Below are experts of layer 11 (counted from 0) of a mixture-of-experts language model. Rows are named router (the router's row for the expert), up (a neuron's input weights, with its number) and show model dimensions 224-255. Each number is 128 + 32 x the weight over its row's rms, rounded and kept within 0 to 255. Numbers have three digits each.
Before each expert's rows: a language model's description of what the expert responds to. This comes from a sample of Wikipedia text that the model never trained on.

# expert 0
Description: Proper name pieces. Pieces and continuations of personal and place names, often the second part of a name, e.g. Pasadena, Giovanni, Stubb, County.
router:127177139118174143104130115129126175148121142143145055094113136187144127094094146111135151179201
up0:178123107206165123091084154147127148106135111142075103172107121136094136084160195127070132104117
up1:081159136143114167094146114122079060125129242156099147143114103134148150102127106182124135125084
up2:090141090136145139110145176172097112130162148042167087118117097100128093099106067155097128099154
up3:080110091144120102160063142105068155125130114137141088068146126136110111058146140085088141168147
up4:094168149126116125105132150058168080095114134129168088150126156119156143107117103113151143130129
up5:125125084080141157153128118140106182148126204126078168148110142128127149170126131158137112091115
up6:055129162144151109119145147153144225148162091153150153108155129093152100106200140174170098092167
up7:129094145195201118108095152121106100105146148116134149180176111157174153102103126151112137114157
up8:149162071169114105159112167132105108159102130105139156114119102131160093145131106109098092179168
up9:201127124172094123153128142190111149104124156134175176134087184103079115118128139135170090101130
up10:086157105102177119141123120153160149125188142113141107155155163115176151168135159062085159118081
up11:129154077172121139103107120120164144153147165134134077135180136114122110085134124089080143173144
up12:135147128151104123102141096175114140122164134107115148125165088127156186069114121160130077103101
up13:158119125130154142084061180132097162188121096152224135160146134166105148155141150125113107134175
up14:154162109103115073117088147155107163093123117116087147039118063138162098091166112146109144169138
up15:164154141064127156116157131157112140104149131175147129159105176170107154149182148095090099121055
up16:175173161116187179131079128139150173126121178183186169102115168178141108108141110152115117163185
up17:149089099123138133126174156145154143147144204172146101153083095164130112115169144153171095076159
up18:096148113101141087126072104076113129099094111083131099107156147191139070148135129098079120067145
up19:064212122125144114111084124164129161115103179133123118092160142150155086175107052150077108169099
up20:181150104135123162150122123127109121137086107091161067184071156126125123080142133107092128162180
up21:132118100172186142162136177168102117115136154184179130115120160126138131150179082151200136101107
up22:112108166109120124103143127120099105095132148109087091100118126121140118135109142183134118163124
up23:123079165131132144189132106197117123166107143165097088152125145140177090172149109155126111175147
up24:093060114106124085177132160058111083137136126109158134201123125125149152111140119165165195138102
up25:121171116151136091130108158097089070145126135141188095139155134116129113082205088102173128156182
up26:154129109106103100141111109129107170105118094120137124147113111091155107128154152117132153138155
up27:118090102124185052114099148141099148176073111122119148110114132128073227175109112127141120194158
up28:120089111199115180122135144139122155157090103099121142161134105164136138077089089106160122152187
up29:076117131139183105127158134100186128093145102116115159151165115082103147116074071086148113072109
up30:157097081116111104123095117157112062136138118132142137102115166114136119097074117212137093160104
up31:129164094156094141061168125116097113146137176144156145132132143087180125157119123122163092082153
up32:156075150126144150103116116151099178154147186145153097094086118166123101152104102112100087167127
up33:122102138109122196116142107148078147119142163151163124077088112151107155094097111122108095116088
up34:119037123134122155129101147152043138116129137101184132082128181165124112192108167134109219186128
up35:159075115140139119189066130102136119111154144164155067165143077120131149137102160105102124153140
up36:121143110174146139120097119090172155171125178124167159136096117147147149113145100151144166085136
up37:155155093107183031118150143126109124099055135039115098174136096142108156091111129126114137174131
up38:108148103102110175105128141117101140086135128094169158125068110128092119087143171164128110088166
up39:132131067140105118099100137151153147077107149080090144107162143160224140157135135157133050171136
up40:152097167138108108112041144104140109169104149107120165126171151166189151149141145126082130208117
up41:174139122101132141154106183116123126151113151156135166101173130137155192108135115164159141162118
up42:080097084122087160194162166137110084138092093089084159106149160108088095095113140162120083174131
up43:162078129221149115167106079149113163101109167162149161123081134143152115143151098110127145169097

# expert 3
Description: Spaced separators, word middles. Separators with trailing spaces in tables and number lists, such as "| ", "; ", "in ", plus inner syllables of long or foreign words like cat-he-terization.
router:096121157125135107158142097115106091102148189124126124118112093138097149181138183077153152113106
up0:138100085145163162133087146105136160051136102113143146101155179173147092098080121117125105159143
up1:144123140083204147124122123110025141188126168089147111158124170113159124139179102143067091057104
up2:174165080137169151144133117156113171130101122077077109139111150150138148150121093135155109034147
up3:147147134157129140152064110150169131114152118133162189095124114181167136139123101119152092081144
up4:104120173108062191151191100140096172040083137095132099135117168179145166175101098103072162142165
up5:104096138171113142119136114101121127140150141178085149099170124095148112145164122175160141137149
up6:141170132080172158113147183101155109175187120141153174113064103124150145077100147148094126136101
up7:080182173107106142100089159095181060150180166156155096169117116174073131123098145131176142150130
up8:121103103069120110078156156129075078104111134114124133174108099127162096161145076111102146107128
up9:080139136088128189098114168137124110134126184156144073110166105113145122095030136138171100182105
up10:137179131120114135145097103067081121132106150160129127086136072195119096117131093156130088091141
up11:079101132188174142172132134130172159171138118160152109093151118116090122175073106190158084102160
up12:125080175131146171089085161084100168126124175115074168111149104101160165113150080060157123118104
up13:186132180212069102119125083093166154114107148115118100159128184149194143088140166120045164145134
up14:166113143193147137124153141133145094122128136050071123103120092114122167171068092178132090153146
up15:133136126164123134158153128094112084115119150159211152158095126166101178116132025104115120165110
up16:159121130106148152093152061144149162179118171092151131160159129107125102128134113065115115083138
up17:143077160120112095159130191127173156142087127139125158141193119131092118191166146087106157095127
up18:076114118156109120163103142167109130077105107129131176063148148124172161105120107091117160063127
up19:108113105061188065122086084172143146106084116083085138113177182149136114168125135115106138121153
up20:144113183139124158115130081110098128090126140109175112132142073160155142152149092103116153115088
up21:106135071124137143113134167120112067151172154118114134107113108094121195175139164086142150191161
up22:107131115140130130102148100164052108122081167098113094079146127141082119113146167145135123118164
up23:118155088175131103152162111101155111091125133105118128139165122147142161136177086148127125143151
up24:157078126171166117147090138131155154104108161172151136097125141099131110170122168132172150107140
up25:136104147197116164142134142129102083101153122113176178131126113156161167099178161101157097134143
up26:122090116102130104255148120107174130122132164111123102090135146121160127127214106112096099146132
up27:170144093165179106125129157128101074083093158147167119069101117072167165085120167129126087071179
up28:111133145109111137040096022096107115160180119135080166132082057144111172179182108091113169082117
up29:161159178160133183141077160166083148157135120167127116092098143105156117099103138110139147092145
up30:131147085094103178148124161095134145078082174142103141119194163123074165127099079159111121057107
up31:124119166154108158162145100107107203099110171153110100085118110166117180098108084129098166175118
up32:130102146114105076138084112132124107099051149169154093175201127149109114123152132127052093146153
up33:117120149115127114077146139152215156136155106129165189113079156116151134151165118172179132126125
up34:095123098106074142099106171119152109125102153077181127147134181133115173078100079090146129128115
up35:226136076126161142187127128101160153096142097110125078101105145109153144170159148181151160146104
up36:179080209094116180098099135079140102167127124073125139106109096170113141117099161100080150141149
up37:111153157167162106148159132137107059098132112109135160167133113138114170162147054086147156109145
up38:045100160148139127098157115121096079151149121111089170155142102106119097164195116132137129095157
up39:151112138100160123115126216195100142111096089097148099154085178143120164155078123109102156156139
up40:128083126168164147126129134150122134113074138179158119154157160133146086139145176126118162143113
up41:126123110130164129137177085132145070046127081101138147143140162146092187159122149093104164140132
up42:110205119152121137158126129118181164116151139182087162120113108124093129158127104103172109137157
up43:079158093136149145156130106092153117111105103134080107148113172189126128201106095071159066087151

# expert 4
Description: Line breaks and initials. Newlines and paragraph breaks, first digits of years or numbers like 1958, and capital initial letters beginning names or words.
router:149141108126188141130142127075120151120112054114049098123132151101133158100161128141135074163152
up0:115082172156133148094131060082112158159083189155109121122130155093111108105168083124174088114168
up1:158134118196141115087130179180162107135161221108124177112126108134087117129145157095132144054153
up2:155119126134185138155095136139116153145120122115086089122185092135116146131124151181145128157075
up3:156074122104166146132063106154105119107120129123131104133121133147184096100143123112121151082138
up4:115084113134090183104143102166149212118196097105113117111168135094122078128145107125098132152092
up5:110182158093076187125135097171076091146130072119089157162106138149124125089101153104119074144127
up6:173125116141124144169123153138118117136116135104145117108135109160118157177101132189159102167149
up7:088129180113161128075161122127102132111077139063146159163132151159101081136146162146043191100062
up8:161068094085125160121144180140161175109142171058079097177135111139061085105181150147155057117093
up9:175137173071161146096139082140081101172134149143162104117131135143137208100190095153060067151076
up10:182063122091132164119091132100172130130141101089060139134117117130150171148084121096104093148096
up11:121100111190098113111177147137121158140144132102079141107139101111133087082192134111149098162110
up12:123099126112083144134148151141130069184088129118093080114189117112143141150154127120169155147091
up13:117129056118135129069184115107103124144060130144156159125156112112156161104097177083220138108121
up14:138159173136134074118158156110085115163109107131145104086151098106186124138155143081079161098154
up15:108137140160157179200112107108117130109090145124062148107135095082104139101113149189187112130099
up16:092137074075193096127088145058114120166152171086128137111118098136096130126122095133149142166168
up17:142108132152149168114138105130157085153129175104088142111129136119129141108164157182101159137186
up18:172124154136166124100121123177119132066170071073085111138153126066124107148180133102146117160076
up19:084080144150127088149140133060121112158111121096121123115132097083135142121120145147092180164108
up20:119115163095168165178154059121074111091144103117139123133104096076097135103142167077157117154079
up21:070102129152138187095125164076121177122139160206152163137159085170148156202142091103096125147115
up22:129187125176095156153123078149092176111147115153134159096123184152145129073121165087143079114148
up23:127185139113120169158109115140090127097127169160099137114178144137111181163182099123082145064181
up24:109083191163129168153104104142116099158116159088107086142122059143115088118185111091157051126143
up25:119136194113089102169072143051194137126100150143114142122217151141198110155163108165138155118190
up26:143122140142144171051139125153161101095148134139174166121112141161170143132196142093134085117135
up27:147158186110134099108113175163082152165157096099127083158149070063118181154133185130148096147088
up28:097139102142097109171104091129110121154151186175140131106119168111177124172151141098128136123107
up29:147078097109121123135158104125122170108095060109091068113171118152125130092120139132121018132140
up30:186144129154135157144129198091127186163160131084129147142148174165141177188116106126094133106122
up31:050144113078120115079086113159051153096098128092095105099128135156195083136132087132098114131118
up32:161074165122152100179119143109167161183102107090072075153134104074099102124127126176119082155068
up33:175176105104111093178139183161103086069069122111107077146194121113190120101150086100116128161169
up34:140183142139167087142123146099114095132110073149114122063128144146088141078120117099127134142165
up35:116142154181171155127079113137154105159100181141143174148110086136057140137143105163106099129131
up36:109126141166157101126083190127093155149044133160119044157113072112105147169109150063118112096176
up37:100120153105123161125100069100125081140157124121157110112116095147091123094084167174159107127114
up38:173148121116134162195188137153105130141111158108156120167128134153077201099141117085130101144104
up39:158105158156172121116104217152135112135093133109111091150124163134084118137119108139103120093127
up40:122134135130155148096159164165101116131125151043125154115094165153139128123097084123148126130136
up41:097185115112112122106120174134114114127133063198074125142118061122149119108208031149120137148105
up42:116145090068134085102134162117083092104124160081039067113105129123151138122092117183144107175097
up43:133125125107155087083165170078075138198117118118102096140127091106100163119179054118141095131079

# expert 1
Description: Table and heading markup. Wiki table pipes, closing parentheses before pipes, heading equals signs, list dashes and infobox field labels like Capacity, characteristics.
router:160123164070138109104160108133200165100127084121089052096097120103116118101123124182208101149177
up0:181097110167153121143125127107202174160141173104118103097122181140105132134153134111155119107102
up1:149097097172150116201175123133127113127113178150191104142113130045090109143192122099234042148125
up2:147137150088109117089159102145135161129122139184117143142133114101081098108200150094077103092150
up3:148138152158139124139144155176089078149181109146109173163179094155138133160144140081136054101157
up4:095115096101150056182096143086148134119165079082137130130104075160125146174060104077147174130124
up5:098176103136157099067116116091115122124124084110087133136092102115182156077103072132148193150111
up6:087150130105179089162159176164122057127132166155141171146135129089191154084108090197167119162108
up7:142149155189125141110204095144113140105080094104122148149124115121130117140100134124192127116192
up8:113100147131176154140087090067127094161121156156152150123161129043146144135116151113172120170189
up9:114119163168195182163144176161093182115152059129092112162124146107140175077124187176127102151099
up10:106128169124180170134115204151132166115149115155110108101098141098145198074112145102111114098081
up11:162131141070090127171130127111110189134115113159121063113133100131168153142081130176129060131116
up12:055117096133143168154174122066135089111143122194132122084125124077124164183118108105153101134170
up13:149129103129124129135125183096090127132102135129161044119201159142154186132108111129123047167084
up14:163148115091151080175197144118135129135158134126165163191099100102101191077123080121123110144163
up15:119134141079174204102130159139119176153144131178129142054152060093157125178160137091109111129147
up16:131080150134118123114143094173096048129133140150057077156142135208170165133174121150152138080059
up17:122140176180117101139102116151129152118174160124100058167165086105131133091134090079151139185094
up18:113128173145127065125099139069130144126138135140173127124146139130130088132146191112135096168136
up19:161062135117113130134116135182162168122117065116146046112119152123112050146159114127133095127112
up20:172146170141108219075173120117185116162127140103081100107122188097217154195123093115164146114125
up21:149085102107156199090143141044104135139138126136153112152113143141163129168145095178178159099153
up22:174151151179120156165136131143173119098124160144155130138069161154208140116167064103125014133138
up23:111103173071183110186096120104088115141143127133092158121180105105146115113144127139121097106116
up24:119089099105137131091138182096143142151101176106122085150152143137102196150152171184108067164166
up25:119131112119132114167160128149162141145095126164126095121154145116106182176183164104161162159056
up26:133137146154171116122132154184157139137075192129155110075121112117183123177103148048132119173150
up27:123153145126076137149152121135108087086126125157110195132073186123119143128214164148120160178145
up28:069145127127161075083144151104137130094130081117138114142169127113189128094097135111154181126099
up29:138128144153145131124155124130094130130097128076149112118096135115136086156140136133138122171187
up30:087112167158147141132112116097123177095149115101137122148120173142153149149142109098082119124176
up31:143080148072129118129150073102164151114119106136131150061168185122144125113149129155204151159142
up32:073088121170108077154158164128111127192105097072131161101111149081099130161086117179205105103174
up33:162152172101169145116101090135097160152088142127230060177120164108155101132131117106061128112127
up34:131097181145149127145113118175162170129140109159159107104203128142115135103146150090152086230141
up35:142135130095145123085163116145129182072081159143115117045053136093066095123147145109060093166134
up36:162117185094165140071168111106146108111158133178161084111102140164096154112129140168123176163110
up37:115107069127155107121090095127163145124148109170139167156153134131143106099107201122181114104161
up38:100142111038153137125177100109112081119123110078102148122132163128205129167120081168141160138121
up39:073158120163138139089152102144160107114119119105088106070076134169088104091093133130095130128110
up40:175166132111101090155115105113068105074175115131103137123101051149131130098112118169124191177133
up41:123117160131108114142139154163201162109096126154146133099171121152123101084108112174194152130115
up42:133126094190115151085133096109123185127157122087111077103141051084142149100157095135163187129089
up43:081180145104156178153129126142168128169102174132121101114129161142164124122118076131118102143104

# expert 6
Description: Verbs and possessives. Running-prose function words like was, is, were, his, their, and content nouns or verb stems after articles, such as shield, stock-ade.
router:157098112135106135091137176172130154097126070070121138147105083104114178137139110149138174125148
up0:128119155163145137131132136234132130095187164130107138150090164117132147133181149189101150131094
up1:103128193168063096105150070114097115082103150113102095129126078152129117075164181138083138114096
up2:170090123119082123130126137065111083157113104089144085107129104074122137128169071178090154134156
up3:116101239101155133135113200122150132066123149116178182110128119108149101127117148141067131148139
up4:141090115175118098083120120106066123099143096166159172134127156146178081125083078093152103115161
up5:114147132135103162144130101144108070123114141122082146116137097158050119101109120115157090142151
up6:125164132130134130099139135123182158137097143180122059123076114141090113197154188119053150047093
up7:132090121060109144093128085134119078111083109104165150148121135156105199149104131087115143066152
up8:087197177170156070107097096103138100105136173095174102125170144134155151152193187167098129152103
up9:110087133175134115146142109114082108174142176156129147137092180097123075118103159126145131115127
up10:151142119131133161097124114168133094125140162130116123108181084121147099108116162121088151061085
up11:132163065124112115098073142115130179176150189152129113148042120096118103124220087160071135148121
up12:124064081208175073101098116130110132151154060177069082159171154177072130117166126110147075065143
up13:128109092129123099145106099138097109091181186099133127136153079132162122117125149136146127076035
up14:111124072149088138176087053107154125118125176084055158123094099156135136194127086098146080064139
up15:159173123126160140111101080126123115120134145120156124150086152103115128134137150153135137123057
up16:144161103199144132127181122185114132115115179088132118076106143118147097101082151126127082181154
up17:118153094172136088141089114080111127077137123135142089113156054095201150131157185134207147105048
up18:135136150140124123170079165159131164118129150098167170149174091145128151085131124161103117104122
up19:132113118152075104159075143105117135122124150106088175115133104169175119052108135181139097109104
up20:180098129057163102194172082081076129133123133146149156050108094126153126144150200181057102084066
up21:100175164160128099082095113106126121170120180076112172112177099098115085123169100118109113160145
up22:086166109109082104107118136138152115116096115125097186148070088111162151094128088144125106094155
up23:089136115085168125149154108110136117126099089139078153096150066058162085224136144141088154169102
up24:150139070126119138123140109120165120112107158112124168122157152136145129132118106146118130122101
up25:145105160185051220182143130147175070130103149137133137107130131198108112117184129087179110119163
up26:132094157058171150111102129122138081162080140124127119123129079143141147143153086093122077146083
up27:109071153097141127103090150125131092095094082136118059173106087095111107158142141086183136075099
up28:153105057082176118060156152113081162077097113129153113088110108070209131123132149120093137120090
up29:095119149146154121075163140172074163104111102124102117133166130148150174120138129088072158082159
up30:175098118098079127092147151098142100127126079104113104163125073146132083086145139153067066076136
up31:156086077158105132095162099130131078150113096141124072155134104139056130072131130099099119111097
up32:192140146173113116141105174125152128082100171145153142165140110114163076182092159120122125145143
up33:170139105081135155079095096161134097102106122101079137148170131116114087091200128115151122092124
up34:123089077141083157120185127125152137118150104126109203173111109046134148108102145151124146122113
up35:132163160117143116127100175120154161085111160100144121133171054154058091126174124098123074121116
up36:156070082138158120158139143158145098111122164137160143137104143061153119175140112152093176109108
up37:081077141129149098148110154176140146069154115114088114076149173078108123120162134126125114091165
up38:157111155152152172148102068149122109100191125056112106087121116119095164075090188135153131128118
up39:069084158141132141138096129114081135089124075105128191129101158138155165139122174155144044134080
up40:150128126160149133082112060163129110084105102176103145132160156131118099139134174089116074197153
up41:129144120111175089086086105113144140143070116171096121182066104140123135173138159145140152168116
up42:072108185080166092110194116106092118084108184124098163131165162100115133138101043145155119096123
up43:154146118098117130117113171173084145168131193134174159136090092192145106130143167129111162166107

# expert 5
Description: Quantifiers and numerals. Determiners and number words such as several, three, other, new, plus digits in number lists and coordinates, and CJK text bytes.
router:129164162133154110117218136161170126069167133136141141161160141158165144102105144123154187156130
up0:115139167152129168117131117103172139108156157143145069096166121212153101135106154119146101154219
up1:162132136121059157124081120134149156135164119094128139086135158150201117108118171175111116164081
up2:165083122097128133215040212169134172120088149108133137082051123136113106121118127189131111132177
up3:082082124097110173128149123106116137109161159086162135170103103114129109099147127124184122170143
up4:127138175134133124150145157145104075148115175044177079114122117063148172091044142171125108101097
up5:125146117152200066149165176127106074111185101084103142129185079173150098119109144146164128166160
up6:080129052141115101179131143196129165073098128162126115153096088143096110118133152152084128123148
up7:132127110135135085110077166194160129123137126171133135184154098167112144125157147140104153136128
up8:152127127073139116110138141138138128149195081071080074116196100066112157115093146135160094121078
up9:104110195128122100092082103068148125177143149156138084177191133143097173139197153108128164162132
up10:139181108126136117123139123141130091106158120132150124141140125126132170163155129159128130184124
up11:139162141147148151125109090164131109070117108143111142151089134171138076145128084115122082148119
up12:153099159134134117145157192081177141106172103057170158172191192113102131144120154103067139134132
up13:077112110126164149153135154109132104165190151144116149088128100127176117138156115135098122137084
up14:112111167098153089127121091075163076190121160082113095083086182142164139082137061195059105067125
up15:159110092144115101164056139123129175091155163136121127160135128104086179068120175133128093143134
up16:158054065161109120146061076135090122132076131125162111114087120126137114123103096111125129087170
up17:156144069176202142126161139151143080069125144098170070123151123146102070076153145152096144151141
up18:103139149117074151094151088136111173152126128113147071209194088153113127095110170115118111096185
up19:144102079176092189196087137125110165106141138060119125116107063132108177138132185127146111100089
up20:087125111146092102081119134072127172148160095151101123190154153142122190114126106083168097090102
up21:058168118080120072171128123127137111108143135102064137142162111154082118095178141135155143157118
up22:090123091123137136105111173108081135106125105139075156123136132086094169091133134093127129106049
up23:084131117100103155158077147184095178079068147175165086166106162146134175051147058115165166085099
up24:175150192067160087117157128135161094104176147085073124159129077177085151079141151155142146113091
up25:096151096103126105150118076127104150111133079115104155053139166143110108135081128104196157107125
up26:135093154118101139175094143132145099127153127123093141148149138137160150105125103116139114154095
up27:121101105139124096112123141129123140114140112128078132122181097143182069112142161094127140098091
up28:146168142118122134124080130119116126132064118137042123129085147173155150100166148132130175131173
up29:096119188079118077139128110113060127155164088105122149117114158135073145136126081097145134160124
up30:154126101134132108109126125094168139140154144141165169131128153133153159093123125136118150119137
up31:110120147085144102069097090121151142098138126103113142194110149147191075151173137145199144115120
up32:125104137129152078141148072156121098167133187151200137107152171096102169130118104111104141105167
up33:133115149127130107079152155130097170123122112141142175117067141130132056082090157151142104085185
up34:155115182110154161084132064221087111070191135080104146156147146151161223097141115135110180123163
up35:107151122146047176148142141116102138088160145153138135139040170073126096116128131065122119086190
up36:118113154137101087055076094085117148130138165149128135079057102151195129137137121130147193130121
up37:173127157115097117126193138068167118149118176131148166138164173095165204178129109158174101150134
up38:128155111103119108102140139116133093141132140124105164139165117138175087172198100085188114132134
up39:122115122103122095097109095106080117080152082130131065146118131109149072121101134113147134135156
up40:177166178160155119139121099159111097109192141154155125150097128087104162148142142118131170168139
up41:148134140153138176128126125133088118116170160150102115152108136134148131123114097138136140155125
up42:142107125168170094134160118116118147192077112113138083115167187185142141120132079089135107102187
up43:120191094086176132144138068113202063071106129142114145159140138077130083102102077136134110145112

# expert 2
Description: Prepositions and connectors. Prepositions and commas such as with, at, from, by, between, of, plus mid-word fragments in names like Ever-ett, St-ranglers.
router:116101156109151115114161183161174177114107135081150145103121171144090122145149080175085098115131
up0:129104144115132095103174113129129131184126064192107217126127181148179148176173132031143115156135
up1:106111174085125092192159159118129121121186147187080148086121141108083180122146127110085155117095
up2:080135098127154133110123131119170107114172086114069147123085062119174123128162103099176133135156
up3:096102111131143075163086113046161138116165112132129188133178143095156138171150080136115119180154
up4:115099135116088106149102148158097193107178152081162102165132122110186176059130064193115150095157
up5:125135148122146140157132100170108163052150090115129156103143106101142192129105071154154070088081
up6:071155161159126088121138118118169107127120124139104132124114107206103139092096134072075160150113
up7:136100114114146094134140103048115172134115151175074199183080142130157106206140148163124177132142
up8:141016070128171131102107147161085135158119152108173096155134127126122163153149072095121060162092
up9:115106146181231138096127162130110153125140145168144071106096157101155144146114083184061076173198
up10:138129074168139128162108105138118170102121055074140095134145138146150188074086128122133070101123
up11:072123143119112107113122142120149136145126107146076128105140137105119148097154112152129155088149
up12:143142135098123092113145101114093167062091153186080177160148149186204092173154133080124095116135
up13:181134113117167132171127132098155193159118150090104118137169131141165148121124102171143100126122
up14:146097113158108107114142126059159139115097105118180110212045145139169128173131111120120085108092
up15:141111127120142152101190142106151128133181089167121097118126182110149149129110097122152123162081
up16:132040129157200169159109126091063231127120089153140131075167124124164094124129160123100176152178
up17:131148173146097183144111055080182170155137141081115160212140044135147106117112107150072158122119
up18:135188147132156171114166118129108050072174168064099094098091141101144174114112048117115090141135
up19:149069145128142060142082145103120116080091103140188141118144103102179097147132175066129074152094
up20:162068145124149118154106070153164127161141155158113152105123139185143157099079158090155132193158
up21:155173130129163122183138117152036086132134169105114153130181108073147084095085102155090134097140
up22:131140048090112114112147117102131113078103112148072133146175129129086139087168127147180117109109
up23:113112059173181140089083136134117112143151175098125093116159166154107099101106100122121125149124
up24:125080105115145156151121119071082170118121098084049150109162134119164099159108114152121138135142
up25:135141090190148136116096142127112136068150113122126098141095139107141115114167088104158139117147
up26:116132082122134149099163093093178114108161099144068144099154138109130106173154144115101119135127
up27:113137066158119143172098097128123141135106166090087168171120088183103124068039112182129122116136
up28:103162142102190143136108143103149197075141104118114126127130100109214104126152113164168160140103
up29:117155081152151100064136159064108152084148115133103180132099087184128125169110111141085094096139
up30:134113150108151159136107129081078163115143125108150155087156208132097135126139130140056153080187
up31:079148159096144171155091112195085094171133134120121096130169106149136152174118148159174162114139
up32:110160111115106102138122102126132131084128136127086163108155129181156129175167147096108134132128
up33:138191130133123115095152190134102104100081121083066137127161125133150113134163073147187078158144
up34:157130143135151141052148182204125113137097148150099121150081086159147087159157162111113086085150
up35:112106141115130150135155209153131150142122124113168131079092160129128126086103196136092112157096
up36:161109116153118122126074221161179124131083152163129165177159107125173115161156143184110156138187
up37:200143212160121107150082156116109180154063107167185101174124148102111139114197121140136140152178
up38:117073148139158093112139103136145187154099137105183140113088144145098103118150136099200119083110
up39:128116130075165190100102110087118119066120143127089088111092186037113176161156143136177135104124
up40:085056127104180092159109159117138087168107134068168153097131146111122143180195100118079098088128
up41:089141138084155127081109144133112136126121130096144111152153119203090159154110114083155194143117
up42:105058131161165118070120131109172164181097082134102119105154111172107185121138142146052156095119
up43:126106166098093125083114124180133136117101165036129136167184135140138127108110131134140120164058

# expert 7
Description: Clause ends and relatives. Sentence-ending periods and clause links such as that, which, but, who, he, they, plus name endings just before a full stop.
router:123118096166112156092131132120159136128078148165126114100155155122179117140168118178137144137184
up0:131105107043148160152104106139139163065182119193146078109115129130127079077166133096128072148176
up1:085136186149185186080164123154071112122106124083157171162122119140102185169103131152058167147174
up2:110190106127201176121137118076140155092173136119142136150112124168104055132135067146162135115103
up3:090079090057122080141086113112164139141108160066082125069130119120109174130167078081152110117121
up4:113083161133150134201093159099075155174074130124143090114143126123131113137145135123157110061160
up5:145059075138114142109121146157176121159127159176167136109132090104142140089182181135143154102140
up6:129095093131100129119147145131105132141112091170125159089118160138150124149125126144089149121107
up7:110104153145092147140119129146142164149104108142036147156147128106064157115155135116136115127175
up8:167062099159209204184110094065147175195103175180183128155145142119095172111113101097120083121154
up9:135120114084109166134146122142134149115117094046162136188090125172156157130183127144128132104163
up10:124150169147127141099100035188137182116139081074146113162155114093148140097082131059109100112130
up11:154117174162183132148074143198073182135132126136115119140144090133067132117142130092140149171125
up12:159164130127142156112142147176122133109163152160160094131075081123155135126109126149151151069171
up13:151144136151160118101117074110182122130160155097130137176121141173151114103169106146093144077139
up14:171114085138114081083148078133135103080089164096097095130154094141123106132128112119148173123119
up15:102161114220116112075121156113176095146117135062149146113062176158156112147132130091099127122120
up16:128095066142102154108092145157100087158131136127126121092124143082135161143146128169177113106146
up17:096143147085117178147147160063086127132137118189110166028091075118131114172113169099123116112129
up18:073098105082095183145072054139186147128129148135190145145146176104140116167125095115078108096169
up19:142160109098132117144108071121138173107164132125159163145108166131132165092175089115153100074083
up20:164139182079145115118122162122118124093162179160123118121196144109072200147159107113153122107147
up21:121136166118176132117149103071143131077117138146102214094101128164120159184116134141106094168107
up22:151136153140102115176129140153103106172121137073123191136033135108071112097152149165038108145106
up23:087127122114132086183107172113149178117169115220156144220099131100135120113207107133100184129090
up24:178078095155163159144130159155106206054111152128156138123106151122086075114136126117161119145107
up25:152111109157147167167153145119115124110151128073110143094155093138101086149099071148087117147075
up26:174098133129089134209140007144152121053153148101151147109163179144157096127133096129099071106158
up27:114125157132141150152157126078127175144120111145146054113102160081097089167147076081170156153101
up28:134157072146150127152138151082121106154145158076160180110141095144186119146182173138102107110111
up29:155138115090136077150101106183085131100201151134113114144122149126082110140130140176122168129123
up30:080051061141111159127129050106131147136109147081098103072110102127111086165202100171133139112152
up31:091112135141102156096106127140083123230104080092137098120180171127080098161131184116151189142051
up32:116148085148102149138138119101123092120156097139126116167138142119116106122152090054123082093065
up33:138146148140103096167128073061089152130159146108104190124102178079064117138143102193191135100112
up34:130074185076144162088074134094103119185165137134137051119145088166153088062195157109176106128201
up35:148121106115108136120101150070108126160132087142160130106122099099078122170118097097112102158114
up36:115101146088100168126112186137074130100165191103215163173064134136143119140130131145119161125104
up37:144141162121142107115128096135122131068138176155084148120119073096136149096151054186145080125086
up38:146173097148040144120141120087121084184112146152157071161171092208130129152183064110153139130122
up39:147162094117128143118134137128167212108088149115121140141189105133108036130079102137097082080131
up40:121180142116134126070148144157140127178080111152096116211136120126143171122106153114086120162160
up41:177112138121112194190112111148127154140116107102132091149157110152113081212081145099102142090083
up42:114118111130121077056109102127156136089071167113157113156114113132130114098150137151091098133144
up43:099134093140114088217151125117081118160086192080080046167087153126108159125054101121166093135131